{"experts_per_token": 4, "d_shared_expert": 0, "moe_layers": [0, 1, 2, 3, 4, 5, 6, 7, 8, 9, 10], "router_score": "softmax", "tie_word_embeddings": false, "max_steps": 9856, "dataset": "wikipedia_en"}
Below are experts of layer 6 (counted from 0) of a mixture-of-experts language model. Rows are named router (the router's row for the expert) and show model dimensions 0-127. Each number is 128 + 24 x the weight over its row's rms, rounded and kept within 0 to 255. Numbers have three digits each.
After each expert's rows: "gets" lists some tokens that make up at least twice as much of what it gets as of all text; "mostly gets" lists some tokens that are sent to it at least half of the time. This comes from a sample of Wikipedia text that the model never trained on. Tokens count by the router's weight.

# expert 24
router:102144101120131146169099112119139133110167135165156127142106162121147134144097129119109097124159184120104149117093118059140130141134143115132135090154161113141140158119083149132144113085142151126106100142114090130154129183119136160132152145095140108109120133105138158138095094132122176159096116171136096145121102131120183143127110136132136136126120181075149119090130106106111098123112
gets: " time", " years", " year", " age", " States", " season"
mostly gets: " year", " age", " century", " years", " States", " season"

# expert 124
router:155103117127135143103108122113133149075151150167140139146112166118105099149113162101150120127163175136079148108131114139121120149142150089112154094145162134135145128129157164152136100088122160129114109120162167138136159155131109164153104155118159124096140095123165115133129132146121162152065144165158093119116144141155171159125133115131148134093091164111163120120169095105123151144109
gets: "ing", "s", "ed", "es", "ting", "ding"
mostly gets: "ending", " writing", "ating", "izing", "ring", "ising"

# expert 81
router:163125102125127157118103114180152129096145171181153128145123155142135114160118098135125115050137127106108157132131096109160131169103137121124161111153125139149130146124098125183134079135118158124126109145154105135163124128092168146172128149129101128129087136093118155132171135153082136153112131151131103143091102198144145160112105137122129135130097119097143148119143117127111140140126
gets: " (", "\n", " =", " of", " ===", "==="
mostly gets: " ===", "{", "ensis", " Q", "---|---|---|---|", " v"

# expert 41
router:134110087110139151133125123157164121118143123137150132159133165134144095154120124111101116110156149085091155115110142128115110164107152105129142106154142108141160138128106139161161116112137199102108117141160129140144139116123176153175103155170131101124130138086104172143147076141083154175075156144130116113102087175139157170128153141123147134101140133105145144126128136107108140132112
gets: "'", " |", " who", " do", " due", " Be"
mostly gets: " If", " do", " decide", " due", " lose", "'"

# expert 71
router:153107112140108142168118096180113163073130126148128131190103145135128068145118159104123114140122143102116152154111113110128117154097141104103151117144126148159137157103084133141155127118123139115106103124124122155179144162111160163164126141146142116110085115115113124138117121120090127125051122152136130162120130148146125178149131135124134181096142156083136163124141117115098122141101
gets: "1", "|", "2", "\n", " Year", " Peak"
mostly gets: "|---|---|", " Candidate", "|---|", " Title", " Bronze", " Website"

# expert 101
router:104093117138099140147100121179137152111141132135146149128108170118124100128105128142076106134134143104100139162146113136122121165100114109124149122154142103156128130091134158154165139130138137105104131159144145160170135166115149163179111148132106095114099121106079157138142107099122134135132115131139088143151118173185159161119161192167131133124109117092144155116118096118105151125088
gets: "-", "|", "=", " but", " be", " In"
mostly gets: "=", "|", "There", "|---|", "-", " Phyl"

# expert 125
router:130112110121101170163110148159156128139175146151124154128101152122157128167093156130101125104139168107092180152121090123163115170105134112109154120167153142134138142088133137150179100109151117094110113148128088174134132142108129124173108148148131144093124122124096165152145104161099160122119154163154104170123099156157128164117150138102135140132125136134130143081154109119102153114132
gets: ",", " and", " (", "),", "\",", " or"
mostly gets: "\",", ",", "—", "),", " include", " including"

# expert 114
router:123104106111129128158120129152131153114178132130144172164080137138160121139116142104094104093143140127080128154121109078113115104131153093108158134181123141158158141089152119145154114114165134130118127134162076133158135140133158157167100136142095133128140090124092171148108124143070141146083158118136123136126134148154145119142133153136148155115120121112154170166145107092120140124076
gets: "0", "7", "6", "5", "8", "4"
mostly gets: " very", " least", " Most", " Chevrolet", " highly", " Many"

# expert 22
router:132111108115133146153148146176175128086145139161106135154127164154168090179116106101079096108145152116131149138115122101140099156137139091128153095169128162122145143132093137149165116118154166094125098158171123149114112131093162151165151177118131106119103131099128159153133112123088163152102159137120101125121096146154148152116133150119141144114131150094144149127154143112120137156093
gets: " \"", "\n", "o", "\"", "ine", " game"
mostly gets: " earth", " Gordon", " micro", " ground", " space", " “"

# expert 23
router:151101120130103172154118110150174148114146110154130160159113136144161061173121144100100136115143125103097148130132107139124104159116165130131138121143144140128104153099126154150152109125169142103125111145139137154148131139119183139130162165149095068145129118134152124143146091177083146147117165158125116126073089142144133134098147133106136133076119132100139111121159121087137132164133
gets: " ", "0", " It", "1", "te", "/"
mostly gets: " It", "Lyric", " ball", "Reception", "It", " painting"

# expert 126
router:132107132125120195135140145150135153130131148121144135155102155148141066160088163130138110131137126124073115144117115083147119113081110113134151111138138146138152143111164169161136109135133166112098101140146133152129175130104135142142136131154102092099107138146119140140157104168099122122086138174142072139114128146174149137151125131147164150083092165113176131129161111108118131121111
gets: " in", "-", " out", " over", " In", " up"
mostly gets: " out", " off", " down", " un", " Un", "Off"

# expert 93
router:123140097103119149153108119142150142113162152158145167140108182117115088143123100115095095101130146106098160143136119076122108170113180116109147117173131114107136131111138133149136127120143149095105124173141103132140162137117192155154137157132166113124129135106101162138161108122086173183119126145142127134115099159159141150134124146121130169129101144108124126124172098088087139136125
gets: " |", ",", " September", " January", " August", " June"
mostly gets: " January", " April", " July", " December", " February", " September"

# expert 0
router:120124120106140164111092150150150136114138152149126170114077124170129129156108155111125111129137157125132106161090104119106142123110141117123119124147145128160153146066097127144184137125140166112124125141124152153177170179121102144146113152157119112109102091117093124115152097165118123146121144141172133159084119137170150147158113147121175157139101136085168159135152098111132108137106
gets: "e", "c", "s", "d", " B", "se"
mostly gets: "Se", "conf", "exp", " b", " Clade", " Preced"

# expert 61
router:133124105092097129158156149173114176112147137147163155142121137144155120154133136101115095089184120097118162124125090101136123124141153121095153123136151103150142133100132134139131107108101160100069113147149130154134130132084130136137178151159129087116085104139088158134173093151130145155110150135111100142138119118184137141107115153136162119127102109127181133108156099107107134151107
gets: " was", "f", " F", " L", " is", " T"
mostly gets: " Nor", " L", " T", " R", " F", " Hon"

# expert 10
router:139112100122122192139106137142146132092130151172152123148121131148152094174093139078097121120142125105098146162132123125125107142129102141143167131116126123169160147121113190159136087125133182117100100173153136161107140143114137178145145135159116076110111145146104142128151120116102133154079152158138105116107080138164155129137137147132141131085138143123152139104146089123115146112126
gets: " on", " in", " during", " On", "On", "In"
mostly gets: " during", "On", " on", " On", " After", "After"

# expert 78
router:137154125131105147123117121168190133123175134137131170167102161154178093152113114108132147128130112100096139132110130099143119157123146109121167114158129116125143175121103129150174081120164140134106109135161108182130159132100160139156182165141123111108112115101124120126139115138085166155131144146128116125111089153158143164143123153138139157115100115102150118087117129119117173156102
gets: ".", ")", ").", "\".", ".\"", "---|---|---|---|"
mostly gets: "\".", ".\"", "---|---|---|---|", ").", " chronology", "."

# expert 77
router:135129101110107141190132130169149141099141178136133126145099170120165109157119146132131105140115157096120142160120136135173135158102113098123159088147101154141139150111140162136113129116159148124137123134173147161114148162107145124134142157161105116082093092136128131156125104139106137111112133170143089153115089154171132138128090168140131127111084148086167135099158092127119137150095
gets: "-", " ", "–", "/", " un", " multi"
mostly gets: " multi", "–", "−", " counter", " newly", "/"

# expert 66
router:094140151111124121114149142157142124109151129161139133127112134141138127157092118073132123150140146091129153171132124108136127151143120129120159108134183154132149162106159132183173152106141135107108105142154133137174186166115166186171132153181080127108131109122121123159127125167121106131104117133165111128096129173146150141134147107131136132126116126108127165102142116110115178171116
gets: "ed", " known", " such", "d", " born", " described"
mostly gets: " known", " described", " According", " such", " considered", " studied"

# expert 111
router:149101095087114138135105077139152161105123119169147140121092134084114142132096129111105110109135178112127180154106112113139104135066137085116150131138143137137155159116149139171172089140173145143113091144144106117161125144105160139152149122117119153107098106095128157136110145145106124171119142117125119176129109130145158162152112138094130148127131116063173135136128127152122114131126
gets: " by", "2", " Family", ":", " name", ")"
mostly gets: " Genus", " Coordinates", " Genre", " Label", " Born", " Length"

# expert 108
router:142117112099135145122098130132130118084142153155149133147112135128147108167120168116128115138177120099100142167093109125169112143124126137121133097145101125157155170095137169149142102122148151088108110158145113146129132158107133164163100133139134097119086109114129128139187132128086177160076129143180128124095141157117135168146165123109146124083082133134143150107142109113095165133113
gets: " of", " in", " on", " for", " at", " to"
mostly gets: " within", " throughout", " during", " across", " on", " between"

# expert 70
router:154100095089087119150108121152146137101183142150126129142107161195150117160135141093112132113154153112125142151116132134161081150147140097121121139146142166137133144144100150139134133148151155098106130135153083153133156126106137143149147155166121104146122091114082113144152121133095117127108156162154098171131109159097155141120141097133179137132089139096125149127194111129126143122095
gets: "i", "ri", "li", "ci", "ti", "y"
mostly gets: "ili", "ani", "ali", "li", "ri", "ti"

# expert 1
router:140116129103113153137109140166158118119167144142143126151133161148161106175112128095093117102160131129102158106099156091139098167095143108119141091143144129138128143132138125168156103125138140098147102153131101155132139125081172137142104149145126107089102128114119152142147115150097182162082162141143104147134065154156140142099135174122137157101119145095123176099143138104125134147100
gets: " (", "\"", "'", ";", " =", "=="
mostly gets: "{", " Fame", "อ", " Insecta", " Hospital", " Avenue"

# expert 116
router:162130120105125135131115110155117173115131152127156131190122180148167142125095153108137111121140162111080143159120102139154074155107143115090133135146109137144112153068153156125128118103133138104088119135157124155177134161103162114145153163136116123129102076123134124175157134158109147183123126154169114166135097146164132119118140126127148148116121101089144131098145112144121117131130
gets: " ", "/", ":", "-", "g", "://"
mostly gets: " Animali", "://", " http"

# expert 103
router:118082092090099136129117104113132112129163149151126140142103151122133117168081134068082119102140130145095139149091114116157101092126142119131137131161132152117171142111139142141179137097127152080110099151137131149160138142126156149151157169140123083099112139110109127121185103161120144140128142135157109138116079132137132111132175151115144133065120131097146165119159110121114108138103
gets: "6", "ma", "va", "7", "5", " c"
mostly gets: "Pa", "Mon", " Romania", " Mon", "Mar", " Rome"

# expert 87
router:115105097119125142122118094158183110149132132162146173154125141089118122119104136082108085093151166107121122143095125114142133156132125124119121131157147144155161160117079137152109124107143166116106105131137110139148176180095147138122143152113101076085105123138122141132108098121101113145129128183124103137132081144164148124144078122105137120126123144104161105092159097128111159166137
gets: "W", "B", "G", "D", ".", "cre"
mostly gets: "bb", " ±%", " Turnout", "CE", "OC", "FI"

# expert 95
router:114082086103116143148114104150165139162133161139122148117093156154140115124097093095136054099161157092117124136109093111142128114104162107090119121132174141132157132116122164150108130114149148139131106120140147160113150098123136146146134161143124147090143083112127134125162123122119150138119152121188102133114118137160129146089090123156152111095139156090106152100158123107102166166115
gets: "r", "g", "k", "c", "b", "n"
mostly gets: "ym", "gh", "gy", " Mag", "ald", "r"

# expert 88
router:131148109065122159132116102130165141119133139134135143128102160110154119134109128104086114116135131120108120159126130113161144138123169070107139090156138171112159141124113174142140118118149168099113119149157145147127177128100122122158132167095143133122144118131082167165143072124092139135122146144161113128136085132176124126145104156096132172100078151079159141108133106134138131109134
gets: " ", "9", "°", "ro", "com", "o"
mostly gets: " Ze", "zu", " Bu"

# expert 98
router:141124133093126127122102091108146180094140160170148138149117135123132133130120114126141111137117148129148136154116107108148130146086128130109163131139121129128116149105112146152193109123141122086109081149135116117168142134058150159129133128144080127131109096109124153143133121148085122153094139131153152155041136145160136145160124120085168151117143150097138127103116133083086123162117
gets: ":", "==", " Species", "2", " Coordinates", "Personal"
mostly gets: " Coordinates", " Website", " Born", " Species", " Genre", " Died"

# expert 27
router:129119124103125131142102116125109124124134124155122143124118170181171128116085159101116087098131161128113126110123108094135134140156111099108162138128148128113158141118146147139153132107165175104147112149175130144154177159131140175123143148117085113140105111094108167131152122166114166162137155170121128159093143149110175131142155147153136108056117146108164118091144101111110122120109
gets: " two", " own", " one", " three", "ive", " four"
mostly gets: " four", " six", " two", " three", " seven", " own"

# expert 33
router:108106138130104132149114123136147150104115171161128101123123143158154088154118132127138114125114172066121147140104092102150085139137160083090150143132093143126133141111148180159186137124149143139163111134134133119153115136127136187112123140153126130119084084108140135195132111132091123156115162151139125143117156127151143148104174112111157149091139139108136123117125116092087149134093
gets: "al", "ation", "ing", "ial", "ity", "tic"
mostly gets: "ial", "History", "Background", " Occupation", "ical", "ative"

# expert 51
router:115102131145108145118130130156146138104140144157168152148123155123135061137120130127106099147121119099111157171124141125123128149081121108117137086162133122175139133104141130176169122113130141108127134152144135173149148130089123154150136157144089113110092145083125154130156091108103126129127128181139113168078148138167179138116150131118131162105114117107171161097134117087099121125084
gets: "-", ".", " |", "|", "\"", " is"
mostly gets: " located", " held", " consists", " opened", " occurred", " served"

# expert 46
router:130082115094105130177108139117138125117133145162160127133129187173131102149109144103104107100116154101118137127101087141173103127125140090077129085133144119145155150135152193133129117097169140149086094152153153150133136086112162158133148143144117104086132093163146120138144126141099167146131130152138110121130111133144137162094130158124156143100128155100136150119139111103110161119099
gets: "in", "y", "son", "e", "ie", "ley"
mostly gets: "enny", "ley", "nie", "ville", "cia", "sey"

# expert 99
router:133105104092099147132132106132127129142149191151122156146117161143174106129081145145088090095137138147099119137095139147107091123120176105084097122139136137121154153140144177157126135112193136123112143142126121137141167110082127172132151147147166126153118079132108144150148132151122163160116173173111116148126130128136111143123159122118143113110081123103151122149132123115115131165091
gets: "it", "t", "et", "or", "al", "ur"
mostly gets: "arch", "pit", "})", "rid", "boy", "ress"

# expert 9
router:117124132143132146139113168140153103099122120160125183154125169131113106139097136143147132153150123113133123174085140114133143158117129110088153081132130148136132141097141120142164137137133154122110099179122126136151151137087142118158151140169107089099111118103112152158142079116102159135114124144136116162089123139161167141155170126123189138120115128091152174120167125102077129144089
gets: "\n", " ", " re", " con", "|", "-"
mostly gets: " re", " directed", " con", " pre", "Con", " semi"

# expert 60
router:121130153113095125104140132141155123105189144119137139187099136154175114154108128118089155136143123119101129141118135115159092130103142110110142134110127125152155153106088133141161110100167140126124126147115083136160165130117150142164129148139093096116141142112151114152113146116107130176123192137145105165097087128147144152137153117148186144124126118083168166123151111094138155138086
gets: ".", " as", "\n", ").", " but", ";"
mostly gets: "\".", " ±%", " although", ".\"", " though", " ISBN"

# expert 96
router:141099073091114130173082116128165141138139117128135162154106127114168106154108124108117117118166182111081146148132112073140107106141144122111149141126160117128169128120107140132122137129151139118134112149179105152170165119109147150111142132145099079062119101156142157144148118167129119153135147133134098121114112146138131117099116134127150148077148151107103132099134128066122157132111
gets: "sh", "y", "ke", " a", "le", "al"
mostly gets: "One", " Oak", " One", " Indian", "ny", "chester"

# expert 105
router:143132112122115140165128096152157184092151132142109145145136139132125130151134138112076128128173155089121132128108110131125111181100131113137158086160123154131166147120119151135149059077147145122110099144147120149122139155111162150158155161141119098140127110115129158158152079121084124114113136159131133125090085156149168160163126139143152140104132136108167155100151121109111141160106
gets: " ", "\n", ".", " that", " it", ")."
mostly gets: " owned", " renamed", " meaning", " sold", " used", " saying"

# expert 40
router:148131111101069163169114118145137110107155134157123129134116140161125126162107177105101119100151118103133127107095117125157068125090145111119153107130151133146146136147074145114137136107159149092092122154132126147106157132117136162133143145134130109137129133151128150128133070155104158132121150148155082132109148137117121180080098102115161118077137119080103146135165095119113154149094
gets: "ri", "u", "ti", "i", "1", "li"
mostly gets: "fri", " However", " pri", "vi", "^{(", "fu"

# expert 8
router:119119109127096183141113129147134144116165129131161158143096134100146127162099157122119127130142178128105152148109085094159115145121140105121170138129130107149139135090148139148173121114176123117078092171157091174135134119125134125176112174129127130102108108119125157164133127165125149153117136152148106170114114138156118142100106156077136147091127163135146134096151096127084129154129
gets: ",", " as", " and", " while", "),", "\","
mostly gets: " while", " While", " Although", "\",", " although", "Despite"

# expert 19
router:165136105110136126144096139152155102102160136155121135133127134137162125151110132122122127102168142096113133148104106097129114159124171093102153113167142118120148148129131146172143111117127184079122117154110167134147117172095139135170147148150124132109084109083084138134144104108098158157108147126117089172082068161148124140103103154124117171121115111113157148115153105121113145145109
gets: " ", " C", " Pa", " Car", " Cor", " de"
mostly gets: " Cor", " neuro", " Para", " para", " Scar", " Cal"

# expert 97
router:101116122124075140180092107117148111103148130138172141138109160141145105146099129097119106134176148098108191151122115116140114110158179090112155146122136135114116139104104122143099120106173160097095110161179123129122143115138153134134163140136094113119075134136166149154108121131120128134124129175133123129140133124144113133088089116114141143097128145097152157103182104115128141155081
gets: "il", "on", "son", "lo", "0", "3"
mostly gets: "phon", "tric", "ologie", "lia", "mic", "ograph"

# expert 42
router:094134116139112145144130124143142132111156150144141149146118149135131120120098151076111117129178160094091152159135116086165095144120144100134164101156173153147159150104092133129156113097139136096100100144125117162176168145119183143165125147139112074125098112121111127124117113177113171125137153156136114142061113124126151166114153126141132128129145130132155156104158127094130148136105
gets: " the", " a", " The", " an", " This", " and"
mostly gets: " This", " FW", " MF", " Each", " NY", " DF"

# expert 120
router:131125136100113168138120138150166112125152161153158136167131140126135069168126136137135125133141124076112158148115108099166104153068123132134158093128122103166154160085108167171154083091147161108071080156134112140134131152110130151150111154159132109139112083158127128132137118141127144157085105125136119117095129160133138150132128111109137176108086121115133151108141124117132138123105
gets: " in", " at", " |", ":", " on", " of"
mostly gets: " near", "Gls", " at", " in", "Born", "At"

# expert 20
router:167141136082094154124114101127134151083124128157129155149113137137146109145124111107127108142125146131120146171133119107123121168074124095089162134135096128112120128091128159161162132123164130122103127137144092106172147135072141165153114133155114135111125108102107155132156123126111114199105139140135174154129084150165174126159086141112168178124141125122135157115134084114113127137126
gets: ":", "==", " |", " Born", "-", " date"
mostly gets: " Website", " Born", " Died", " Coordinates", "Scientific", " Founded"

# expert 68
router:131111136112137130116075129124161185148153141134124143149110114164122097173081152115109116095126157127123134129110107138120077136130159111090112117127114142131130153109131145152142111100132163091095116133130132119148183179110170179100118145120106135121096090100123174144101110174118155124086120129151114185136144138131138147164137143139140146102106151111170127131172118106127152150096
gets: "s", "year", "2", "D", "we", "yard"
mostly gets: "year", "based", "level", "century", " Genus", " Phyl"

# expert 65
router:137110105104111149174099149150128164107164124152127143142133139134117132143087142081068108124148140105096153138125094066153110150109154100124157093162141128135139162128121140141104121098151139086112099170151173140146136155098161135160171150137139129095090117136124144131149111128123117146145147155108101130135125127121158141134085170109128135077136150091144157107160121081099145118109
gets: " ", " York", " New", " United", " same", " National"
mostly gets: " Supreme", " latter", " same", " Liberal", " Ministry", " COVID"

# expert 50
router:133076111123084183210138157135115150126139125159153130140122130169117131131091155118116115095135131114083158135113079133126106131086145097102116122156155148130156146106144165173115135097153156130104133123121118170150127096112125143144128134148150135107095089131136137135131097121134166169111156147114115109114127156147131141063145128131143141123137144097152143093110098109127125186119
gets: "s", "al", "'", "n", "z", "t"
mostly gets: "inomial", "ér", "ó", "ör", "è", "á"

# expert 75
router:131099098109104152143116129138150168118140147138149157149124149136143122152119137079090081093156144142096137119129101081124158135084139101087146118131094149128139142093120140157113108076161147116124128152120117168131136151086147139181168132123131086092147129133114131128143136134104146171102164161140132140099122154162149140104114146132109156131080150115159141086141095145079140160119
gets: ".", " |", "-", "F", "N", "R"
mostly gets: "FC", "OR", "&", "BI", " GER", " GF"

# expert 113
router:144108095116128166132111129163153134095153132140129146139111175146130142165079143087088133108138133135108129125104114146152144130138134116124133102165122159133186120086154141152131129107130160127113127163119123143136129151116127128149164143167107098100117118116095161157170080141110155169079153129175135122076098142168132125121128140095146151110113143106163181122183109125099140133126
gets: " ", " pre", " \"", " so", " re", " to"
mostly gets: " pre", " we", "When", " so", " When", " super"

# expert 72
router:129108111133117117148115113092128144132132129160106160114083175148129109128092142122131108101140162131112086160078116129162115142125164116094131112116108107135131124097086175115151104105149171109101124117120143143148206155124127161128116185154109132121138100135137177126132109130112152156118142167176106166134128133146117134146111130135149157124080177074156137122145134112106134115112
gets: "g", "ig", "2", "c", "com", "p"
mostly gets: "habi", "empt", "media", "eti", "vest", "ient"

# expert 36
router:120137122121122148139108108112150125132128161148150119136089140152100103165081148089114102108144156107095126157109090117144135153104201108067100134123177142108171150118162173154138112103130138140077142120145141133141141137162133143126121149161126133125093106133141126142120093107134149139113120177157131147092153128186128143125110111124138170106120125119164110095134090102120166157126
gets: "s", "ing", "es", "9", "ed", "ring"
mostly gets: "shed", "sses", "Since", "м", "ins", "в"

# expert 54
router:129142098134112129125085089129147169133166159159158190151111132134152125166123140105100109124146159099099145131118093122116105127099148115109137121151124183153104134091109127160143123101125138086126111124118143180132131165114165139156132125117106064093086111108108148115146119140076139132117156143140130135149117143171126139137149126126158130118106140105166160092142113109088164172142
gets: " (", "1", "N", "S", "M", "T"
mostly gets: " Animali", "&", "CA", "IR", "NH", "FI"

# expert 31
router:132149087123128149172117134176179118105142136162142150140140149138137106161105122090110102104123191108103133112091123068128103168098153108125151091172161155147148160109103154138116159125142162105108106161116117113163131153117156135179143149143150127125133105130077139140138142117085142171112114154125126127118130141142132150143104154114152155083115148106156144115146121114117136160107
gets: "0", " September", " April", "%", " February", " March"
mostly gets: " According", " UTC", " urban", " BJP", " April", " Votes"

# expert 52
router:122118090102135165178144121137172131153142143155138172134084161105097097154110133097137113119136164090105126134112132052135126152160130130116181105143125120118158146100134126142143102093129151104109105162157124160148176160114163152130141156116089118122106143121150132135150136167134151169076129120155138147121118150123157175157152146112127142118140128095148122090125127098133139128098
gets: " |", " north", " south", " North", " east", " end"
mostly gets: " south", " north", " along", " east", " mid", " left"

# expert 17
router:125108116127109166123110153116150125135109188159125134118126154141168124150104104110093092103145163091117141141125082123127100147112160083095131110150129154121124145128118188164121143127169160109122071144139133106142131108090131165133148162147160127094127113126142134112148098120082173143104159178153142146127101138126163139136133151110140144132126152116141153097167127096104172156109
gets: "ation", "tion", "ion", "ment", "y", "sion"
mostly gets: "sion", "tion", "ation", "ment", "ism", "ion"

# expert 84
router:110112117102138139136144140122148122078148158159146135136085131136113101174098150119106131123151134101098153165120127142156134168148119107108130094160123125146163138092157164139142096120111136108105118172167128143157151117123117176160135159141148084090123096105157148132159110144103131144063128166146115111113121143143160164136142110151194142102136147126127118110142116098112170173125
gets: "s", "ing", "ed", "es", " of", " to"
mostly gets: " includes", " gave", " provides", " contains", " takes", " has"

# expert 45
router:116092113074132125160066124158159134114139153131129165149109150148173145148134176090125113117120140101123128158107136129129101138108162123100140127144153151163142128131112171143144133125156158091126145127165079151123119121130127135131165140130158103105121107124109150135180116146091125156107138165162119173152163130109127138115096141106173146085131124093127176096142104134121174148099
gets: "i", "a", "e", "ni", "li", "na"
mostly gets: " Ki", "adi", "ni", "i", "enti", "ei"

# expert 82
router:135123107113091153169103115167147141103130141131134152149103141123140125134097173140112121118156168121104138152108123143164104129157117120117154098158115126146169155084133157147156076127173141112109085138151150132110155182109132110123145143134084108125107090143111158155134096134108136157112161135118108136106126174153131111150118178155140148104100158079176131110158113135096135167115
gets: " ", "-", " \"", " re", " f", " un"
mostly gets: " multi", " newly", " f", " grand", " un", " anti"

# expert 62
router:141148097107104148127104160171159117107125160150125174131068126108142113160109130118120112106123172098114132175117111107147119166085139113115108101161114152150126171073135139150172097085124133112109117142105080127140105174114158184130111145144134110119136116151163182162135096125132143128127151154122123145118118180131126150082143147121127145103123107117141135111156107107118142114132
gets: " and", " to", "–", " of", ",", " –"
mostly gets: " until", "′", " →", "From", " +", "including"

# expert 90
router:114126096101111145142106117166166148105141143135157154164091152121151104137102122110143124096142156103133129137104105088132108145144158098110159118176150142152133146095110151154154123104123145098089113175138162144145139154109145117165106146145094068127141115084087130161144103158124134142119133124156100149098082149128146158102114168121171164113102136121139166120134120110123170159111
gets: " I", " A", " E", " Al", " G", " D"
mostly gets: " Ti", " Or", " Shi", " Tor", " I", " Gro"

# expert 76
router:108110132106117148132141122118137161097134124134132160140120146147115106137125149054101118109149136109080174111119099089133117165115156111112145100135127125141160132129153154159153096083160114101110115144165116134154154151107115153152157158172074157096133091137124140133141139124108133142114151135140142103143136155162173141120123174120142113106083137114134110099168098113120185176110
gets: "ed", "ing", ")", "d", "ated", "ted"
mostly gets: "ipped", "apped", " brought", "]", "ified", "apping"

# expert 86
router:161116102130123146150114140174170142133152146153128141167127201123158100149128123076074073113168141118119140138110098101121130154129150114125137112175130149108145143128132142152156103114133152109116091164148124131130147158101151135180154160120129091124114121116108135124127102121098139158112122157123072144122116147170150153127119173098159165094145132112140129108161113107101136141101
gets: " ", " it", "°", " Charles", " art", " events"
mostly gets: " technology", " Charles", " Jean", " Jonathan", " Alice", " Guy"

# expert 123
router:125141091111095176157104099130165138099147163157135170135132149140129107146123126092099095090154168110117145128112107135149109166087129128115117126138151162131134144094145152154123109132134118112118125139159116176134148162104185131153145156159101114143121088105132155156129061126128159107128152139150090138115124155137136175114120154135139203115122126109164150128160138129127117149101
gets: "9", " ", " He", " he", "1", " It"
mostly gets: " she", " he", " It", " He", " She", "She"